From a checkpoint of a small mixture-of-experts model trained on Wikipedia: 9 layers, a sigmoid router.
Below are experts of layer 6 (counted from 0) of a mixture-of-experts language model. Rows are named router (the router's row for the expert), up (a neuron's input weights, with its number) and show model dimensions 128-191. Each number is 128 + 32 x the weight over its row's rms, rounded and kept within 0 to 255.
After each expert's rows: a language model's description of what the expert responds to; "gets" lists some tokens that make up at least twice as much of what it gets as of all text. This comes from a sample of Wikipedia text that the model never trained on. Tokens count by the router's weight.

# expert 44
router [ 87  92 132 101  91 194  86  93 145 106 135 161 127 134  96 211 152 114 142 126 149 161 144  44 106 176  93 138 111 103 127 112  95  91 113 196 136 137 117 195 131 170 156 134 150 125 114 112 160 128 154 131 105  90  80 148 183 127 124  90 157 145  70 199]
up0 [172  95 122 105 112  94 154 140 120 180 114 151 130 134 157 149  88 148 123 138 133  95 137 130 140 162 107 123 139  77 119 130 132 129 133 140 115  67 147 128 111 174  82 144 162  90 124 122 110 112  59 145 139 133 106 122 122 129 108 125 156 154 118 122]
up1 [ 98 173  77  94  90 135  91 113 102  91 182 161 136 118 205  70  86 105 183 168 125 110  98 193  94  65 135 127 133 128 164 145 144 116  69 121 116 103 129 148  96 103 134 125 149 123 167  89 108 148 177 155 133 109 106 138  72  89 138 154 116 106 129 141]
up2 [104 148 105  66 104  89 127  21  65 149 125 127 110 141 111 154 156 139 143  62 160 134 140 123 113  98  89 116 130 105  86  94 204 128  88 148 151 191 129 130 110 187 135 113 107 109 160  96 139 177 145 164 153  97 130 104 141 150 186  74 135 124 140 193]
Table cell separators
gets: " |", ";", "|", " 0;", " 1;", " 2;"

# expert 10
router [ 84 137  86 150 139 159  70 112 145 192  94 133 143 173  90 157 203 105 128 101 152 152 155 143 134 119 158 120  63  61 106 107  69  96  79 103 177 143  89  93 186  57 159 114 178 152 108 190 130 119 141 144 135 115 103 156 184 132 130 122 137 136  79 170]
up0 [120 107 119 114 149 136 170 149  98 126 155  99 160 120  96 158  98 133 108 140 107  99 157 139 127 111 212 139 127  95 142  95 134  84 152 162 166 163 131 120 165 131 143 148  92 153 140 144 117 156 167 149 125 118 108 112  89 109 142 117 134  98 106 124]
up1 [129 123 129 114 139 219 105  66 128 137 105 117  95  78 127 101 166 144 142 110 164  79 172  98  96 132  59 170 140  94  87  91 105  78 167 186 123 115 154 132 142 154  94 103 167 112 129  51  81 175 120 173  66 161  93 139 131 158 104 141 111 142 177 150]
up2 [127 158 127 145 103 160 146 128 112 135 133 126 116 165  77 106  88 140 132  94  77 177 103 144 170 192 129 114 200 103 135 124  92 123 108 149 128 167 109  96 122 113 153 141 103 158 110 129 143 137 105 144 130  79  85 154  38 115 176 173 159 159  75 126]
Given names
gets: ".", " John", " William", " de", " George", " David"

# expert 41
router [ 93  95  68 123 120 184  70 133  95 144 134 176 159 192 144 108 189 127 141  97 168 149 159 133 168 137 151 168 102 124 100 117  62  81 143 151 140  96 100 165 101 109 131  77 188 128 105 175 128 116 168 126 152 132 117 169 193 114 119 130 167 141 137 169]
up0 [106 157 105  74  88  96 191 179 102 140  98 132 167 210 154 160 146  94 174 126  77 136  91 157  80 153 150 159 120  79 101 138  89 100 112 129 126 154 132 151  89 128  94 113 166 131  81 133 107 159 109 108 111 139 154 137 158 122 194 127 130 100 125  66]
up1 [119 189 121  89 100 109 126 144 106  78 155 204  80 143  86  79  97 150 127  96 119  95 154 139  93 132 159 133  82 112 138 143 125 224 101 202 123  86  92 156 155 156 124 139 129 153 166  82  60  91 142 155 146 160 202 150 121 157  75  82 149 130 140 122]
up2 [ 94 194 135 175 158 127 108  72 116  88  78 141 125 128  91  89 118 101  72 135 133 128  97 120 147  68  82 108  92  82 120 186 108 118 116 105  89  76 115 139 147  62 149  86 135 164 111 162 160 126  94 199 145 135 158  93 157  99 158 176 144 123 152 193]
List and table punctuation
gets: ":", " |", "-", "|", "=", " -"

# expert 28
router [108 135  74 115  94 163 102  74  97 103 126 115 178 152 111 148 151  80 155 137 111  89 141 109 118 171 127 190 151 132 168  78 145 114  80 160 151  96 110 122 141 156 152  74 185 124 153 137 105 171 162 128 128 100 119 189  90 216 151 148 147 128 126 210]
up0 [ 94 155 123 156 137 118 129  83  85 133 109 143 116 129 130 167 158 108 125 104 134 148  99 157 141 104 126 109  78 105 149 128 154 145 104 243  88 155 186 120 140 151 155  48  67 118 101 169 158  92 165 100 112 110 114 114 134 116 119  97 108 107  91 131]
up1 [186 160 143 120 148 120  90 117 112 139 126 109 153  90 191 155 143 114 148 135 122 161 137 100 123 172 101 155  50 102 125  82 176 146 116  84 121 122 104 142 114  99 163 127 131 146 139  85 105 152 153 173 141 143 154 107 156 128 109 142 125 118 174  73]
up2 [117 105 113 134  61  95  98 174 128 114 139  96 137 139 168 108 153  60 146 159 107 142 124  65 153 163 115 150 150 127  66 153  67 123 133  95 140 131  68  71  79 105 162 136 139 130 109 152 123 158 169 141 127 136 154 146 144 143 184 139 139 118 140 100]
Articles before descriptions
gets: " a", " an", " the", " A", "A", " –"

# expert 3
router [ 84 101  99  95 106 145  84 127  93 116 140 151 152 142 121 147 195  88 111 113 136  81 116 122  99 187 102  99  67 154 161 111 117  75 145  96 147 106 153 167 156 157 122  85 159 146 119 162 125 162 162 152 148 145 108 142 141  96  92  86 113 158  93 217]
up0 [132  82 133 125 127  94 138  60 154 122 147  56 150 137  94 118 106 113  90  62 146 144  96 150 141 142 161 106 135 124 125  88 118 145 109  77 107 129  75 124  71  97 128 113 115 127 182 170 140 142 183 117  98 124 151 129 144 126 153  88 137 163 134 150]
up1 [118 154  96  93 127 145 146 114 164 143  72 120 172 167 142 171 140 153 115 107 132 110  94 137 104 121 101 126 103 170 123 142  96 114 126 167 154  53 173 128 158  97 146 145 139 113 117 166 155 149 171 105 114 186 168  40 138 145 168 153 126 124  86  77]
up2 [137 117 108 106 117 174 133 163 173  64 146 145 127  92 143 135  73  55 131 148 177 130 161 140  79 179  86 139 149 100 178 112 155 141 122 207 102 147 138  92 157  96 158 120 160 134 171 138  87 126 132  77 140 113 119  91 117 140  95 122 158 133  90  77]
Determiners and possessives
gets: " the", " The", " his", "The", "s", " its"

# expert 11
router [ 95 147  90 118  84 127  87  51 111 202 159 146 176 177 103 112 189  88 151 126 144  82 139 159  96 124 104 174 100 159 173 133  80 113  49 113 138 115 140 141 116 208 145 121 124 174 108 167 120 155 136 129 118 109 115 133 194 150  93 154 185 122  70 110]
up0 [ 82 150  80 109 146  91 127  86 135 109 100 160  97 122 112 116 115 103 114  77 164  91 136 132 120 134 114  92 114 113 143 152 131 163 134 129 116 135 111 102  78 157 137 119 105 137 178  99 115 125 137 128 181 119 161 143 117 136 133 113 123 147 105 129]
up1 [111 130  99 117 165 102 152 114 131 162 160 117 210 168 121 175  97 118 177  91 106 107  54  91 188 138 125 129  83 138  75  94 129 142 137 172 100  85 141 141 122 148 141 108 126 136 135 144 135 151  89 139  94 121 112 196 156 107 145 128 183  85 120 120]
up2 [118 129 165 144 129  86 138 116  79 188 133 129 113 163  96 162  88  43 194 139 114 121  71 119 117 101 163  85  86 140 148 154 179 148  55 105 158  70 157 156 107 186 137 107 113  91 142 174 171 150 142 134  67 121 166 167  94  99 183 207 122  91 125 167]
Word-initial prefixes, As/No
gets: " as", " No", " one", " As", " under", " un"

# expert 27
router [137 141  77 141 114 152 104 158  73 141 116 144 149 151 158 104 152 129  96 174 134 126 144 126 143 156 137 149  97 128 159 147 104 118 142  67 137 145  76 133 150 166 151 110 123 144 171 176 171 127 116 142 106 151 143 153 182 143  92  94 148 167 112 157]
up0 [107  96 134 135 164 102 150 171 101 103 186 152 161 151 166 119 135 110 137  95 102 138 116  92 146 175 131 127 188 108 106 170 123 100 151 148  72  50 146  85 100 104 142 139 194  67  95 154 143 147 155 146 121  78 137 109 187 174  71 106 124 107  82 109]
up1 [149 167 151  78 151 154 134 169  99 125 140 125  84 183 141 100 170 171 103 127  74 117 122 151 130 119 110  70 132 153 137 134 176 105 126 181 137 161 138 130  88 197 208  92 184 163 118 133 169 111 115 108 123 119 121  93 133 157 121  72 149 125 131 158]
up2 [146 170 196 178 112 149 145 176 109 126 137 105 175 126 179 103 138  98 112 173 131 112  91 128 122  58 141 118 138 146 157  89 107 108  98 102 157 115 159 126 120 153 114 145 157 135 126 140 143 115 132 116  62 116 158  73 175 116  65 150  47 113 128 159]
Opening parentheses, coordinates
gets: " (", "'", "(", " —", "–19", "’"

# expert 21
router [123  96 151 127 113 122 151 102 142 152 150 123 140 132  79 129 148 113 162 119 111 135 187 109  81  65 103 114  73 103 124 151 112 136 105 119 142  86 140 171 117 130 129 114 157 144 140 128 116 191 104 165 110 107  92 121 110 170 121  69 164  87 108 159]
up0 [127  75 174 144 137 135 124 167  86  78 101 114 163 107 127  89 143 123 106 134 115 117 165  92 111 145  72 125 115  95 128 118 149 122 100  91 154 116 123 138 160  62  97 174 111 195 121 191 118 137  75 128 174 123  84 140 103 163 132 108  65 138 101 105]
up1 [120 135 125 147 110 151 158 185 143 111 132  93 140 159 148 103 157 136 112  95 146  77 146 150 117 122  97 129 162 148 116 118 133 167 100  70 128 158 121 107 109  93 122 167 156 139  62 124 114 128 106 120 205 116 108  94  92 226 160 107 136 180 130 149]
up2 [157 154 125 117 111 108 122  95  93 117 198  81  87 153 115 178 119 134 138 136 134  99 147 122 113 127 170 163 244 184 160 224 146 148 144  93 159 141 163  89 170 100  94 128 124  66 100  83 139 171 132 121  40 137  52 136 148 123 102 178 119  72 110 152]
Table headers and line breaks
gets: "\n", " Party", " Location", " Votes", " list", " Notes"

# expert 22
router [ 71 111 124  83  67 123 108  54 130 199 102 151 145 168 147 181 119 132 122 125  99  82 132  79 152 178 106 165  92 109 141 123 153  76 103 151 123 134 119 136 103 115 137  94 139 161 123 168  98 129 144  96 186 127 181 153 119 202 121 130 134  83  66 102]
up0 [108 100 118 119  76 119 180 119 163 126 130 128 139 151 124 125 106 100 174  85 130 155 171  98 145  90  91 135 166 134 127 159 150 119 154 106  94 126  91 104  85 105 106  92 196  83 134 161 144 158 115 143 149  59 141 122  58 128 151  92 156 134 102 140]
up1 [143  65  87 225 152 123 152 133 142 151 163 154  88 109 156 117 125 154  71 101  89  70 107  47 137 153 111 121 141  97 139 111  76 115 151 151 144 147 106  81 129  98 172 136 140 153 100 116  95 128 120 133 176 168 125 192  77 142 194 156 116 176 152  62]
up2 [141 124 122 138 110 179 166  29 128  98  84  89 149 121 123 139 166 108  95 164 150 101  99 131 138 195 154 115 130  82  92 226 155 161 143 153 105  88 149 101 125 113  98 136 133 136 161 136 184 131  72 132 117  78 112 123 158 156  76 140 109  97  71 100]
Conjunctions and ordinals
gets: " and", ",", "th", " or", " but", " &"

# expert 47
router [122 130 146  81 104 140 110  95  74 114 169 128 167 173  64  68  95 110  95 124 128 169 159 102  87  99 135 116 151 129  68  83  85 129  40 137 144 135 135 103 110 126 145 100 157 122 100  84 119 159 191 176 156 174 121 167 192  99 162 120 162 112 103 169]
up0 [124 166 115 116  85  96 154 152 129 164 109  87 113 207 152 126  96 179  94 196 121 131 146 131 151 123 110 128 108 110 109 128 171 126 131  95 111 136 216 117 101 150  67 157 158 104 114 193 127 133 138 135 105 139 132 122  97 115 126  65 143 151 131 105]
up1 [ 81 154 143 118 199 114 196  58  92 118  69 169 120 177 152  47 163 116 171 182 164 110 116  81  49 159 146 126 116 119 178 169 133 140 138 139 118 154 100 145 167  94 128  63 125 148  86  88 151 137 153 164  83 156 136 162 157  73 102  78  98 114 121  99]
up2 [147 189 104  83 152 135 149 107  82 101 159  90 135 144 144 117 138 133 154 121 117  74 190 129  69 111 128 103  84 156 111 108 126 176 130 147 130  75 170 140 165  98  99 133 113 113 116 118 132 182 178 149 178  41 125 150 140 116  83 166 132  75 113 125]
Have and with verbs
gets: " with", " has", " had", "a", " have", " for"

# expert 1
router [ 87 111 124 136 150 127 145  59 120 142 147 150 135 204 126 127 160 121  87  90 142 135 169  99 181 126 117  69  79 147 144 112  49  94 113 103 147 116  61 159 113  95 129 111 161 121 142 122 143 173 156  96  73  90 111 111 139 127 106 176 134 140  81 110]
up0 [ 96 114  90  97  84 110 169 166 132 155  75 135 124 155 115  49 133 100 136 131 146 124  95 119  97 171 139 134 115 138 162 208 106 214 101 172 168 114 108  92 111 138 171  94 118 127 200 104 122  81 123 107 119 111  97 161 165 133 111 153 128 118 168 141]
up1 [201 112 141  79 110 160 134 131 161 158  67 165 148 104  77  96  72 158 153 132 147 117 106 136 112 161 161 125 158 168 131  81 156 116 128 172  88 121  74 112 119 129 151  53 148 138  98 117 133  82 131  92 115 116 102 117 124  65 143 112 171 155 127 105]
up2 [123 131 185 161 144 190 110 101  77 153 126 128 144 122 107  76 114  85 154 146 104 155  89  90 165 131 119  99 115 155 119 115 124 162 146 120 115 163 122 161 121 162 101 187 107 167 180 131 129 101 127  70 106 138 174 123 117 173 121  50 118  94  85 125]
Clause-opening function words
gets: " to", " that", " which", " he", " He", " who"

# expert 19
router [ 68 114 173 134  54 169  88 142  58 196 112 121 160 154 146 157 156 108 135 130 137 144 172  39 179 114 109  69 142 115 109 110  92  93 135 156 112 160  91 145 140 115 182 111 150 119 108 130 101 127 143 122 131 115 155 128 156 149 110  95 165 164  76 157]
up0 [ 91 239 138 137 106 133 141 140  86 125  87 104 167 176 189 124 101 124 120 113  74 108 123  41 198 121  75 113 141 125 127 121  62 155  99 102 145 197 158  80 146 115 102 140 116 142 181  93 123  84 150 131 100 140 122 161 145 134 178  99 148  92 127 169]
up1 [166 147 128  70  98 106  88 119 166  81 103 191 146 120 172 159 124 135  97 131 179 142 126 122 121 132  97 100 155 115 120 107 193 126 160 176 123 111 146  70 133 177 141 173 136 107 148 133  43 167 116 147  57 173 115 154 149 145 119 113 158 167  97  39]
up2 [166 163  92 143  54 143 127 159  86 136 118 117  68 126 104 240 151  79 145 111 153  44 184 117 119 159  87  88 129 101  81 152 107  98 108 142 176 147 113 181 149 146 141 124 133 169  75 146 109 121 112 108 116  97 134 118 155  96 172 178  95  63 153 200]
Closing marks and headings
gets: ")", "==", "\"", "===", " =", "===="

# expert 5
router [ 97 142 132 104 125 138  99  61 118 156 146 171 132 140 103 177 158 106 121  45 130 124 151 121 157 157 134 105 121 161 144  78 119 113 130 107 164 143 121 176 131 160 119  87 195 130  99 146 126 163 135 160 143 127 133 175 131 168 118  82 160  91 101 156]
up0 [108 129 160 151 106 138 125 156 135 131 156 114 106 196 119  96 154 121 115 154 163  98 141 144 189  70  96 150 144 111 128 141 170 107 153  94  58 146 139  91 155 138 165  97 123 139 134 142 104 144  77 154 129 115 159 181 117 106 126 140 145  88  99 112]
up1 [ 75 184 195 117 102 142 130  94 108 107 112 134 158 146 126 103 147 128  97 107  95 146 174 147 132 161 162 144 179 161 124 113 118 111  71 153 124  76 165  76 110 125 151 107 126 116 141  90 121 129 150 196  68 102 162 170 124 109 114 130 166 143 172 123]
up2 [145 117 138 135  99 130 111 119 101 126  83 125 103 128 141 114 111  85  88 182 114 210 131 118 123  91 127  72 148 147 201 116 102  85 114 165  81 182 102 106 161  83 134  99 127 144 161 123 109 134 104 118 105  86 139 128  85 103  88  78 117 172 137 125]
Quantifiers and prenominal adjectives
gets: " first", " two", " other", " new", " three", " of"

# expert 8
router [ 69  98 106  89 116 147  92  76 118 212 163 140 138 166  81  76 117 140 121 108 172 112 119 108  92  82 125 123  68 120 151 109 114 108 125 116 105 172 137 165 179 106 187  60 148 125 110 140 152 155 143 136 107 157  78 161 142 142 108 161 158 164 102 154]
up0 [160 103 142 114  96 190 128  75  97 145 160 152 133 153  99 107 119 144 128  78 201  80 147 126 117 110 171 147 126 136 116 121 175 162 134 173 131 121  98 138 135 137 174 154 100 100 111 145 132 160 107  74  89 170 103  85  92  92 110 141 186 136 105 110]
up1 [ 92 130 199 170 183 213 177 173 108 130  87 123 122 125 143 127  66 105 117 130 133 163 164 145 170 145 136  95 123 126 161 131 139 113 133 129  77 170 127 147 134 109 106 120 185 117 131 147 166  75 144 198 137 106 150 110 104 157 153 136 106 119 120 157]
up2 [ 73 149 127 126 115 153 128 145 124 117 165 117 153  79  79  85 104 134 121 153  84  72  97 102 116 182 142 172 145 129 102 100 101 105  72  91  86 178 120  82  98 130 130  88 118 162  98 131  85 120  97 166 123 128 114 157 158 153 128 136 105 165 130 155]
Prepositions after nouns
gets: " of", " at", " on", " by", " from", " to"

# expert 13
router [116 125  74 133  88 158 113  96  83 184 158 164 170 151 178 135 159  91 150 154 162  65 157  71 131 144 139 156 110 108 137 147 121 104 104 112 201 113  68 120 145  64 181  94 156 125 150 167 162  89 161 134  95  92  90 166 182 143 106 179 156 137 122 147]
up0 [ 99 191 154 105 164 158 135 164 142  86 178 138  72 148 114 100 116 158 124  54 101 162 123 179 147 138 139  86 165 123 121 138 148 165 146 131 112 185 155 113 108 168 148  83  99 135 119 114 109  91 142 151 146 107 163 175 119 114 125 123 106 130 107 157]
up1 [157 181 114  95  64 107 134 161  89 103 111 155 150 169 148 127  91  80 170 177 107  97 130 180 122 147 127 204 127 131 141 115 162 126 116 102  99 102  98 140  81 125 123 144 164 114 110 124 112  54 111 128 130 125  81 118  98 135 100  81 100 160  95 142]
up2 [129  92 125 159 165 107 113 170 179 120  62 154 146 126 132 153 152 145  88 133 116 155 103 108 192 141 167 107 158 131 111 192 116 101 116 152 121 165 123 103 114  99 139 122 149 156 152 135 171 125 130 140 172 135 108 105 103  76 160 108 135 115 146 149]
Commas
gets: ",", "),", "\",", " 4,", " 3,", " 5,"

# expert 34
router [ 83 162 110 137 116 163 154 114 101 136 175 106 155 141 138 164 139 104 108 170 114 125 191 116 106 119 136 118 118 111 113 161 109  87 103 147 119 130 123 168 154 124 133  57 199 143  49 153 119 137 153 181 133 119 173 123 157 111 137 141 211 179 120 185]
up0 [ 98 152 129 151 128 100  79 126 140 115 168 125 132 155 125  96 178 181 110  80  89 113 180 138 109 147 115 105 134 122  57 123 128 144  56 157 158  96 111  94 155 104  93  77 146 166  56 131 215 156 174  87 141 120 157 108  94 175 198 132 166 178  92 104]
up1 [166  92 131 117 147 133 151  87 127 133 127 118 120 126 128 168 141 143 149 179 135 119  75 131 112 140  94 155 168  68 120 112 132 137 146 102 180 154 162 117 141 129  82 131  88 160  93 147 125 100 109 129 144 101 182 130 111 167  88 155 129  54 110 162]
up2 [ 90 151 141 185 131  83 110 112 112 143 150  29 142 145 167 130 122 167 109 128  80 178 177 146 137 145 138 139 114 141  83 172 150 116 107 107 146 186  80 133  65 170  89 144 176  99  82 100 148 173 133 117 114  64 137 108 184  79 151 119 128 138 109 154]
Verbs and prepositions after was
gets: " in", " for", " In", "ed", " into", " released"

# expert 20
router [101  92 112 130  98 141 120  44  99 154 128 153 126 171 102 112 200 114 111  40 118 126 128  89 165 140  89 137  64 146 100 127 103 151 147 141 151 124 110 113 170 109 134 100 143 155  96 119 111 163 179 184 102 127 117 196 141 133 111 134 138 131 106 168]
up0 [170 167 141 117 112 123  97 135 162 116 166 117 100 187 139 173  81 133 136 151 188  75  92 155 158  98  93  77 137  82 124 177 135 145 174 116  86  70 119 147  34  98 162 172 130 173 114 110 137 170 177 120 178 105 143  76 100 136 160 165 163  64 105  81]
up1 [156 141 108  90  88 108 145 139 104  94 132 110 139 135 187  44 129  91 149 143 157  89 192 156 141 186 148 155 116 110 198 150 145 112 120 106 110 122 100 162  97 114 181 166 157 171 156 125 149  68 154 161 141 131 103 110 182 125 133 118 126 136 153 172]
up2 [107  80 117 137 139 111  99 133 106 113 169 153 107 119 108 159  52  97 122  58 119 104 171 171 105 164 144 153  56  74 136 168 153 161 161 133 158 162 166  69 139 152 122 150 181  77 152 131 109 116 156 148 146  77 142 104 122 100 127 105 189 138 167 151]
Line breaks
gets: "\n", "    ", "      "

# expert 17
router [ 79 138 111 120  80 173  62 108  86 140 133 143 130 162 134 133 155  85  84 120 144 118 149 113 129 126 107 146  70 121 104 155  66 116  73 181 181 133 110 119 152 111 111 115 164 131  77 178 140 154 160 143 152 135 150 128 174 127 109 111 171 162  82 172]
up0 [146 107 190 114  59 130 135 116 111 125 138 122  82 114 147 125 172 124  80 153 108 120 126 131 145 146 168 155 122 146 139 137  69 109  79 175  98 122 150 134 158 130  86  86 114 150 191 185 168 133 139  73 142 113 116 127 145 142  85 119 130 119 106 124]
up1 [120 124 185  78 107 147  85 181 145  74 149 149 133 171 189 139 165 115  91  88 176 140 107 116 108  91 106 201 108 128 138 126  69 113 108 120 108  84  89 115 128 161 133 131 138 123  54 165 185 128  97 192 152 151 153  85 129 147  75  95 109  89 125 147]
up2 [119 123 129 131  86  73 141 115 103 127 161  52 147 161  34 114 121 107 170 102 125  91 185  89 147 135 115 167 163 169 126 149  89  82 149 117 133 152 109 123  76 181 146 167 191 136 142  99  99 135  99 135 160  93 180 186  97 130 111 137 160  92 169  19]
Latin and foreign name endings
gets: "a", "us", "s", "ia", "e", "i"

# expert 38
router [102 121  97 155  29 154  82  76 139 157 181 133 170 144 116 179 156  93 126  92 146 121 180  71 107 155 134 129 112  90  97 134 126  79 140 144 117 124 163 137  88  76 151 105 157 122 110 147 139 186 134 107 161  75 109 159 149 167  82 172 163  89  59 165]
up0 [139 127 129  67 138  83 193 135 123 114 149 110 149 123 130 115 143  84 128 155 139 127 171 136 153  76 102 113 161  73 147 126 170 122 200 122 148 103 121 125  97 118 182 112 148  64 141  85  88 120 140 100 104 116 156 105 133 119 127 113 156 127 151 140]
up1 [147 106 118 101  96  96 177 111 131 105 135 178 122 150 107 153 118 148 134 125 154 127  86 109 182 105 118  74 114 117 127 102 112  93 120 101  65 106 141  91 104 111 129 117 126  69  73 115 153  99 155 151 130 147 157 110  98 186 189 155 142 145 115  60]
up2 [221 189 151  85 127 128 116 108 152 177  61 144 185 136  99 217 140 170 106 121 119 181 173 137 102  89 126 111  94 142 115 144 155 112 117 156  97 105 113 154 102  70 114  55 126  59 168  88 151 160 102 136 123 153 157 106 209 123 129 146  88  80 132 110]
Copula and auxiliaries
gets: " was", " is", " were", " are", " be", " as"

# expert 23
router [ 61 148 102 128 116 201 100  78  88 132 176 159 126 128 138 140 137  88  65  94 125  96 127  96 121 171 126 146  89 133 124  90 103  99 144 154 124 143 127 180 128 146 166 157 172  73 138 129 174 113 176 142  76 169 113 142 133 199 159 162 160 143  96 128]
up0 [102 159  83 114 170 121 168 128 190 194 125  99 125 179 124 154 122 112 110 155 133 146 107 126  95 135 132 169 166  98 111 104 122 113 134  97  88 114 140 146 131 128  54 143 120 178 169  94 154  33 117 171  91 104 108  82 136 122 123 163 169 113 101 225]
up1 [ 91 102 144 118 115 136 128 102 113 115 145 122  98  76  98 172 138 130 139  98 100 103 158 157 184  57 130 123 159 128 122  71 111 129 122 117 171 112 154 129 104 121 176 118 121  37 182  76  96 103  75 177 128  89 103 147 122 167 113 100  59 139  91 120]
up2 [147 199 134 144 106 165 158 143 117 137 143 136 148  44  86 121 128  86 135 144  92 129  80 114 166  83 152 119 116 198 142  63  87 142 144 186 156 144 158 133  99 114 156 180 151 115 147 126 157 138 105 139 141 134 110 131 109 120 123  94 152  94 121 154]
Table cell separators
gets: " |", "|", ";", "---|---|---|---|", "See", "|---|---|---|"

# expert 31
router [ 76 129  93  81  78 176  69 117 153 136 119 180 147 134 152 155 121 108 101  73 120 124 179  87 141 141 135  94  60 138 131  88 109 126 140 175 124 106  94 108 136 131  90  65 198 116  92 120 140 108 158 202 144 100 133 162 119  96  66  56 130 116  62 104]
up0 [123  92 172  97  95 116 122 117 116 131 164 135 111 121 166 105 119 177 120 116 129 161 105 127  72  71 185 152 142 162  89 125  89 160 110 182  71  82 116 109 109  61  91 134 188 157 114 120 187  98 126 153 112 180  93  81  74 115  56 164 151 101 127 148]
up1 [ 90 181 142 194 103 165 170 145 135 184 111 100  92 191 180 162 127 113 124 101 123 157 204 160 101 137 129 188  95  89 197 105 159 128 128  97 161 133 114 150  71 179 165 107 129 128  95 125  89  99 195 137 121 138 108 117 133  97 106 128 151 174 142 150]
up2 [116  78  90 115 132 160 146 121 154 172  97 176 130 130 147 116 119 104 144 123 148 134 153 120 136 216 173  80 102 139 129  93 111  93  80 132 148 159  81 110 111 153 163 169 161  81 112  89  80 102 180 102 205 119 102 105 137  95 154 134 161 151 106  92]
Election and medal tables
gets: "|", " New", " |", " Total", " •", " Red"

# expert 6
router [ 69  67  75  77 130 126 111  80  64 143 111 158 151 187 160 150 148 110 161 142 118 117 160 124 126 116 113  98 131 127 133  97  87 111 117 137 179  59 146 144 131 114 157 143 119 118 143 157 102 143 171 123 134 126 117 153 154 154 153 114 126  99  85 128]
up0 [124  82 113 123 186 132  94 102 104 109  99  96 103 130  82 140 134 207  84 104 116  99  96 129 203 114 155 180 129 153 136 184  83 121 187 131 110 174 120 159 131 172  92 152 158 130 132  80 157 152 130  99 134  64 128  90 158 135 112 121 142 166 131 138]
up1 [120 108  93 211 163 208 150 191 135 199 131 161 137 158  99 153  97 131 113 123 113 165 130 133  84 135 222 124 107 165 156 114  71 121 136 151 103 104 129 146 151 133 125  96  33 153 112 109 126 116 179 148  89 121  86 125  92 125 152  81 102 119 146 127]
up2 [ 75 123  63 161 119 114 193 103 156  98 137  67 150 181 109 125 176 120 107 144 120  93  68 134  88  96 133 119 173 148  88 152 104 138 138 125 109 113 121 121 148 130 140  93 140 123 172 101 137 161 205 121 140 155 146 151  81 128 131  82 156 168  53 151]
Sentence and heading ends
gets: ".", "s", "==", ").", " ==", "\"."

# expert 36
router [133 127 130 127  86 146  90 146 134 154  96 189 131 129 101 174 133  11  90 112 152 120 142 130  92 153 138 130 134 142  95  79 140 103  70 143 186  86  94  74 136 105  87 101 183 156  96 109 150 158 207 139 144 174 127 154 123 126  87 172 184  76  97 117]
up0 [ 74 149 177  86 115  97 110 156  93 134 216 147 151 127  95  88 120  78  98  98 179 108  83 170 117 130 118 137 136 176  89 115 119 128 114  78 136 129 217 105 103  64 110  68 160  97 124 181 162 156 124 152 136 115 158 169 119 168 144 134 127 126 119 145]
up1 [114  96 145 124 126 120 120 135 131 179 141 127 140 158 161 110 120 164  87 204 102  73 159 149  97 136 153 145 103 110 145  95  77 122  63 135 116 111  53  40 147 119 115 156 100 161 126 107 115 160 178 101 144 141 113 124 163 138 105 162 176 139 145 136]
up2 [ 49  64 165 127 156 114  71 159 139  80  95 127 130 170 141 114  91 115 112 184 162 127  73  88 117  49 182  96 104 124 113 140 106 107 131  87  97 111  94 138 126 112  64 115  83 101 133 178  85 148 147 152 115 167 172 126 144 131 136  98 127 152 114 134]
Hyphens and prefixes
gets: "-", "–", " re", " de", " La", " c"